config.toml
d_model = 192
n_experts = 16
d_shared_expert = 0
balance_bias = false
router_bias = true
n_head = 6
positions = "rope"
init_std_qkv = 0.0162
init_std_up = 0.0162
lr_mult_up = 1.39
z_loss = 0.0001
Below are experts of layer 8 (counted from 0) of a mixture-of-experts language model. Rows are named router (the router's row for the expert), down (a neuron's output weights, with its number) and show model dimensions 0-191. Each number is 128 + 24 x the weight over its row's rms, rounded and kept within 0 to 255. Numbers have three digits each.
Before each expert's rows: "raises" lists some tokens whose logits its average output raises strongly, later layers aside. This comes from a sample of Wikipedia text that the model never trained on.

# expert 11
raises: " and", " in", ",", " (", " the"
router:104122165122131137158114148145095102093144130135142131137129090177119136141151123141109123157148134095149092140115144147120128113138076141140166089149111153133158116145149099160108103113152109171129127146093123153140140111123138099142089093153094091145153152141138080109124151101161176120130141158086128153131158142115158136160139153132100080123099160109131139100132087173083109114177115135159116108137130139112158134122152115117121192116122100134132164167114123125141111126112169106133152119146127077173142196109109114134160148126127136140125053120126139094130154123144135125
down0:139127116116136100108148115116088146171149099158096120105098158110115147165120127140164115148136111104119121120120148144176122107177119135149111110098121161136113153102200126145129146118077111130125146125112124140137124144137147120085168118126087113122114178155146103110139182172112109133119123118129121125151071112125183175090157102144115087119181125098124155132114105116124142123093129135142117139150130159128101158093119128095148094130135143154130147073138149108140104115135054187120152110154134181108136137100144122135112144156104087110146149114130112122115123106132142136
down1:199128145105158121159127175097147121170081113153138101111108143161101102164146097117139149124120143161153133137096159126123127149184116079104138120143154147103094146101149086124104147107145150160113113077145081131119166153143154117148171133167136123096157124130112131108135140107133136123101159105132072157103146093143150135100142104115131132162144126129158081122167148120133123097072092179144127171157138154134142135136127093115115114159090117143154134144134124134132121125143158156116151138117086151124130106133127116124130159108113156149172160141094117131118125123099124163
down2:085163175135172148170108095152146073145077136166109124121116112117090141108122145170117135118132143134152162143150122115118138136132098126119071136150143128138096119111129116134116148144172149145156143129176129114112183099154137105105118144125111131135149169087114129150147165098128117147120121164165106139123126136167129113157103130136120136119135140088148132146105110120132146124141130115077085123153151163160103125118152149130129071169104126100131141175110149163185132170143128125120184126153087197122114101128151117108113104153135121143126136137163144135096088141133130129
down3:182121126154116132133192134137147111117134123118147164080126152148114134159155134135152117140127122087107152156078147115145158149096117126106117112113136153085118126168152173111127139158084126133134110135100163087117133129155095140133124124129161133172165142136147160110130103166115101134108085099102166128127117111120142102134147154104158106134119166121167160108157130084096110165119142163136112093121110175107116128107061132155133103155095132144143119092143108124129119150074149156125112144130142127112115123131100120124139178105136085126143130150115152175119082095102140168
down4:133159137148118157158113109162159151146121144140144123121120161084110126133120154147102088148091100126107141101085133178116094123168121178154133107108140137147114127114159139141141118079108141155176166106078135120123172129117144130160083145146154178138167116116131161139131136095144142145116107093129100137145176156104120083093151153119133153076099133148138172114138099106133158104140124114120158137115179131126097152146101113123127102193114097122144121104138079118156131095141117094101141166090127121117120167115146107111141127140170134115099111101127118118151131114111123151
down5:124169089148160120180109128097193135112122091094158147138110115118140108087137124098103157124133110082157129110104094123144090115141120128115078098126116076114108090130113127153165111146104151130117141143157119117119147134163092095147158127131087135152131126123128093158151142144170127104146149140099105167105165142140081125103134150176152142147124117129134106107146120175113086124134148148080111131153110128152157138120129129119151116155119134172095120093110091127178146146111149090107135180130139137140132118129118145148058141141143115112112166108096136126129103116122128088
down6:124087090127140121127082130150129126136145102172138100127167105096140191135151148122135073116124152136118153147180158162145098090119114124183089142106130143152113118154124096130117129122165150154132086137119157136138127149091132153138147100130127116111109103110140122160125146125106099115129123164119120158135155145103097167161156158148117097095092059117119119151144141155131148141129109180079108157085125111078069152117112128125147118142135127135136119146111110152114127095126092152092124123095144111113120111132113096085106106127152090164083149163117130137129160122131129114

# expert 10
raises: " and", ",", " in", " of", " for"
router:089166149143120160133117158127117114115090080161147150136127110156099160085091157112129100157120118122140130131129123185111090093132131130101153135133151135104154102136110111110162122127137123156158151093093116170152153105119136088129115150129095114136157154151214102104067127098140150094149112126120143149130127157111157160156138100122090098093087160137130131139135128160100118131166128147148163133146138128091119140118129123128155149086095109162154197137107128143130127139101115099116169092128085129148107088117123091146148131130137105134126114136121140101150158146109140139
down0:109118139086141078136137134113137161124193131159085101114130135070119140152167121137163135118148143105128115148161123121159137110123125122130120105104076132137081160117170085108116163123149092154143132130143166156172140168142093143108104101159095111128129116132147125143178148117136145117129113111130096163163125108149182123092143122155144093121112190119115174114124119151125139155119143148113100117126128142141087123107095101120122134119145134135102131084131197129126118123138079150123141111120173121109138117136156128145131096095085126134169164157098118158149112121120154148
down1:226087127126124144199109129118108133160116117133126127124120115145091124075120097127130140122156096124147117134101128156154161135137123115081186154145131187109128157112147111136148173116117124130106150126116100147125141136139102123150152166156140127113166126124141127120161101158122148147102126104122082158101112141152158170081160083090142117166115148099130112100149147124104137142094105159131105147167132181084132131131121131105085112153118125134136147130126154155130128117127143146104154133137066138104126099156104090185127112115138122144130153131109121147117133144126115129
down2:135127122095162123172143094145119083157067166131120135130162129113073185110167116146123137120157159111116110106161124097114136167137137131134063126117132119136120115092149122121159143115158171161126164152144149163141134100184131090133115152153116149141138154122095109157189138122138108124113114170124129113127126110150112140132120109119104112176111112102150091139091123122154113173132152121102093144149119109137131113141114110102130091139082115080142115144084153127135146139163110136137144159163117143122139125091146141097146109144134126123120109174185153153132098164121115155
down3:143097129166136204122159114114148168143131136119093120101126109163110160106134137096102137126121125139129114117103160134148106137132105123126088148111141161125138144149174124156127091120119112119131119187119152123127139111152055102126148159105127136154107122154141150105113117105086109126109120116116157086126108157135154110172168101141115104107083138131113182083125109078139098100078091079111162139110084136128126108128091141135111110106132137142123120105135164123092132150070154138154114147106151126114128135135113111151118173093086108136162130108113136152132091121137129164
down4:123173148146115180146158100192150158175111133128135139121129136134090127147141117152095119114102106146102121124103140165139076120158137155145121147130167127161164142138149126163133100092088110148143179161117143103124159109128142095151153119109179142140169139126076136170157134131097124157096103092108109120121141148182109106116121149106127148109138125094116115157162136131148128098111082159134134113114158124123107123116131128142162154170176119146108117081123102141146120109133120095147122126112123070113154185160113107123134106159135110105139105130098128153133084119143133150
down5:111145118099132100162127102138163108141139132111095145122126116103187078159134129138110133098152128110136120149145143124147110158142134118118081079149085086140065133139104147139147153116117098154102118154186141111125125130132101099132159121119078142161118085131104097141141137128166152130161137128084140177110141131142118089107144121148154115128155129102148117103141152127150131115143123158118090137125101103149175145108164148156103145153112145133124087133153099159181148179125163122168130149112110115143159132138106146091075143121115117125090141131113116092142101133109079100
down6:144120103135156109132116129126146109086161135064174077134113098129123158187120172093125083137139173107145138141153127131125142122059141138150065144146144133132136112151114127136120087102139166120134131124127139143142163123111097128130134123139110132125117134156094081127123174144149156114098118140101122141146185172098072116123128161139132112103141114128157127158110108121158164114159078149117161140138124092136121149150119124118144140129115135149127112105157144144070120144086083128143112134128135136112073142109135104123075101141125112125083151137167123135109153129132168128

# expert 1
raises: "'s", " |", "-"
router:081138149107103117129113162132101037119121106140151132139125137092110152111128131113128164128133159114139120158104118165082126102138137167144153125156132142099156138165119106154099082104164125146102139132083127148154187114120116118158129111161110096146128127118137111092112135129094125078140136164097145151132102154111140149166122102114118104095118152087108120098104126143162115081141126151144120143105156110088121156088129113081132131109121093147185103152065118129091131090101157145106139114138155093151090132131082118146142142138135119126123134124111128149158129144134148111
down5:100134118128162080144121105108154131140124081139126129116153083101144084139080142136083115139133153125145120132175087133140104112128111091148107105160084062120112096161113132154117127114111123142105154114168107087117128103129120147139147159146079141191146138127138096119171168097159123124141145130127115158141134135138126107150148140166151144108132104123149133126149117134099100090118093131126076158180158138156196159122146134108128151120104138183122123127134106149121129156129113124111121138121140123144139109125104142092088103117108113105100193107142153092099119113139108126
down6:141142095141132123133117132162170155116169111070159108123169126118173171175128138108126075126105129121121130133125155120134100142097138090168089138115165143134126094117119112098148117134113164155123114132126140130105134165088127142126116071131116114127121117150103075149158150134141126069072126179109113162144160121112104147152112156125141126085083077119105097152090134177171142122110121145078172144111099093122133128154136104133118149105144126149097132144146138125099142136127105140123138145123143094110094106136144106121079112134131120113106160129146097135108147114170138117
down7:118120140136077127122126147095117154108098137097153101063109094139166099116150127101144109139118126117117113117074110121107103085134175169085104095114109139149123108122121127106107128098139164110123117105200120112111131158115115102138106115156122124131150121110124122144121112127145101111110133142130159202106108167132116157142132130160104151131114113113134135161128120145187145123131117124185163112184087092084116132110141091143142101144131105139151130136165102107122111133092111162126134175138145126121128128121154177115132115139165140114080151163133139133114127101132083083
down8:103103116101131160108139137109126113099167104129083141113168148133090110114105171106142158157129113154174120124106156121126124146112116099164073131168125128085130084142151104105176144154153101103131106108122163150091116143142142179121156088136173163138142106120112142158110127154109098119173104116110120151105128105137134112058100108169097137097097114113083102158106104148103115130109094124105112107086139115105122123127138081102135173114093137186126114109124131088137102109109121102177160121117153138132105132151135127152150137151146125133119121125147131109142157142134139144
down9:154140105123140130122165139156134188143127111118117164111108111159096123112100163147143108103090140120133088105131157155134101099081118126113082137091147134155092165106115151110124120129124104105116107127090124169126201122135100115153137143100150145108121126166151140125140125096125103112108132115085113140133149156120098123166135130141130124116097065123157085132105165132123148119114151133097138166108108079171142174125100156163125155119106139102129121118147120148113107095144089100161104113090100166113091090175111137142127094155140130098127118112139124159166131119128160166
down10:082110117139146105128110148136117131117105117137132150123101167127095156101130151131128134098161141114150101141138140108124163106143152162119129108157091138111096143121080134120143184116110120106141126118090156104144182125106106124148110126176146142119114123112131121055120101123153120112159132113093115130097141136140164132100132115142127115132117146115167104095110105129113129112111152101124139101148051146132157115122097082151130090138130114096124112139114151096109102119151130112159090148116070086114166096072126087171144111144145164148111165118098169112104084146108163139
down11:160151139138189132124135150140131103137104155135137102164091086114131123119127107114128109117098120106097092126095107121173126134144106144133144114144157120106088109146153128082115139109101181097140116099146116128079084130152110110139163099089144107098137138149130142158141108104137112152128102138161162109146125137119169136134106149128112085132086108138143145123081095087137092159144136132124120155108130122160124105130124101134154134145115131124109104120181132057094125115088107124137165153093151102117189095100142093165124141126108146126159105149122147118147078156105172138

# expert 15
raises: ",", " in", " (", "\n", ".", " and"
router:139169138125117124168126167136117084127105062133154163179141105133139134110103128101115119109133120149156108120115193132104073101165165153161162130149129146089124122128122127148137144170139099107118158105101112153148159129110167121160106107116125137107190117139163135082088101111120113107169132128144153142113112157102148163147112119132101134126101153097099145134132118133119128075115134136146157126139153123074147162122126124102147099111098093107156120119135082131098125113104155103123127116087095127132094167139126111169150135125147077110102136139095132124159107163128141125
down5:156146125131138112185114068068152166147112125122115166157116088108154123143145122104079151135134128134123115148122113135121080132116132093134070092140098097174126108121114139142124130142119123139108134115145121108116137132157105120125121156132094139154138094099120099096157137128143133152126143122068137168116130128133094075121157085190190143118115121157108121155141139135147117118144120130123111139147148129161167153151137135132134134121107131181113106134130105160144143149098143099125166151153110127107123089109139126129061130154154133150101166129080134078149128085137113150
down6:170151081160106128121130136164184159116153132103166107131100122091145153149141159107081111131144154134150121130135140103163122127086117098185078163115151120132130101133098125155109107142052162132125119148130143124145133147130143143120150066121102094145131113133096146130107131106119145088128104148123127143169155146113124157194124126143165120135091079131171122152144131136173151130157100137082154160108086088104127138124109127125132120138155130126085128151161127125131186133118089138120155133136124128130113127118116104092110107119116132097103162161145115140117149112150136107
down7:121143089101102108087111135095090144101096112131112124106121130147159116135140091090122128091114136133134091138113107056158139149121111137108124147109110091114137101154152136112123114132118164107181121069113098140158133154126154090087110117137139103090169135127133113129121147154212101116117076131091138154163107145113095146147140113152178114125090102134122147159107129117164141138136115132140148131125110079155126138110125093179102137180115106155122124107164087087144177129113127139128138161103137128116118141127106178108144126113134117144116135128139136101150118084127126117
down8:141173133094161128131151129118108119102141111124087130100172126153114114147095195122150164120171128156126157129101146123116141165063091109152111125139128136112130085142158132111122151119151135095133097117121144163103090108163134132086146126168105139121145129150104129147098138166123125110166103070107113144145149082176137103095121148103144166158111149108069093170115150132078066120128118154119142117095136148141129096106123140109149120121111120177151097145125141088118096125143096147142147101150153104159103144126139127131134132114154129123116127118136117109132111168093135139
down9:134117116106113165105151113173090132116105104135116150137115132174128110131129149127145109089111115140153146128116126144124132131099124096126096155080165132167119110141080141124143134128122147110157097121114101129153224149144112125117143150102176146124132110143124121179117138091134121119136164173088118146123161194127116102137119122100145132144092087128132113162089145135134185077064136097098136131112127076178168150146111158128109117127119132129139126150161140149129125110115134134167072114116101152114099079145120131119118128123114128112110139121166126153115139136117154139
down10:105125125141112108114111131167122133156116146161122131111128135108104140115095081111142167112124103103156115140128088162156126113097121170082145075107112118144088151139145128130164164107109119151134146137093113117146144090180164116134145168138127135128101152105148157112126089091123097138142167112161091125153107116098108125109143184147172077147170131101207118135104100145137125117144137138148140101158097122171107076113099113169137086140138130114154139121139139107130113143127112122132128126109114109106114101130147122122125124111126102116056148113110128114172101150138084126
down11:139135118168185122116136143123132125138141193173123114131108080158104103081129122108122129129120149106089064127086176090107126108113107143111156131146132156102105118163156129133130108083125145093135119103121135092133096126165132146106145075091133077118145154120125108140148137131110135115148109136130159145117095133144148122150121142134103074169075120121139154150095122103124109133120128148154120144136169140114169138115108134110142070129143136144140127104146124092131110142098097128160180145139149137108166089124114114124130151102105097112147126140095104114172115165156175155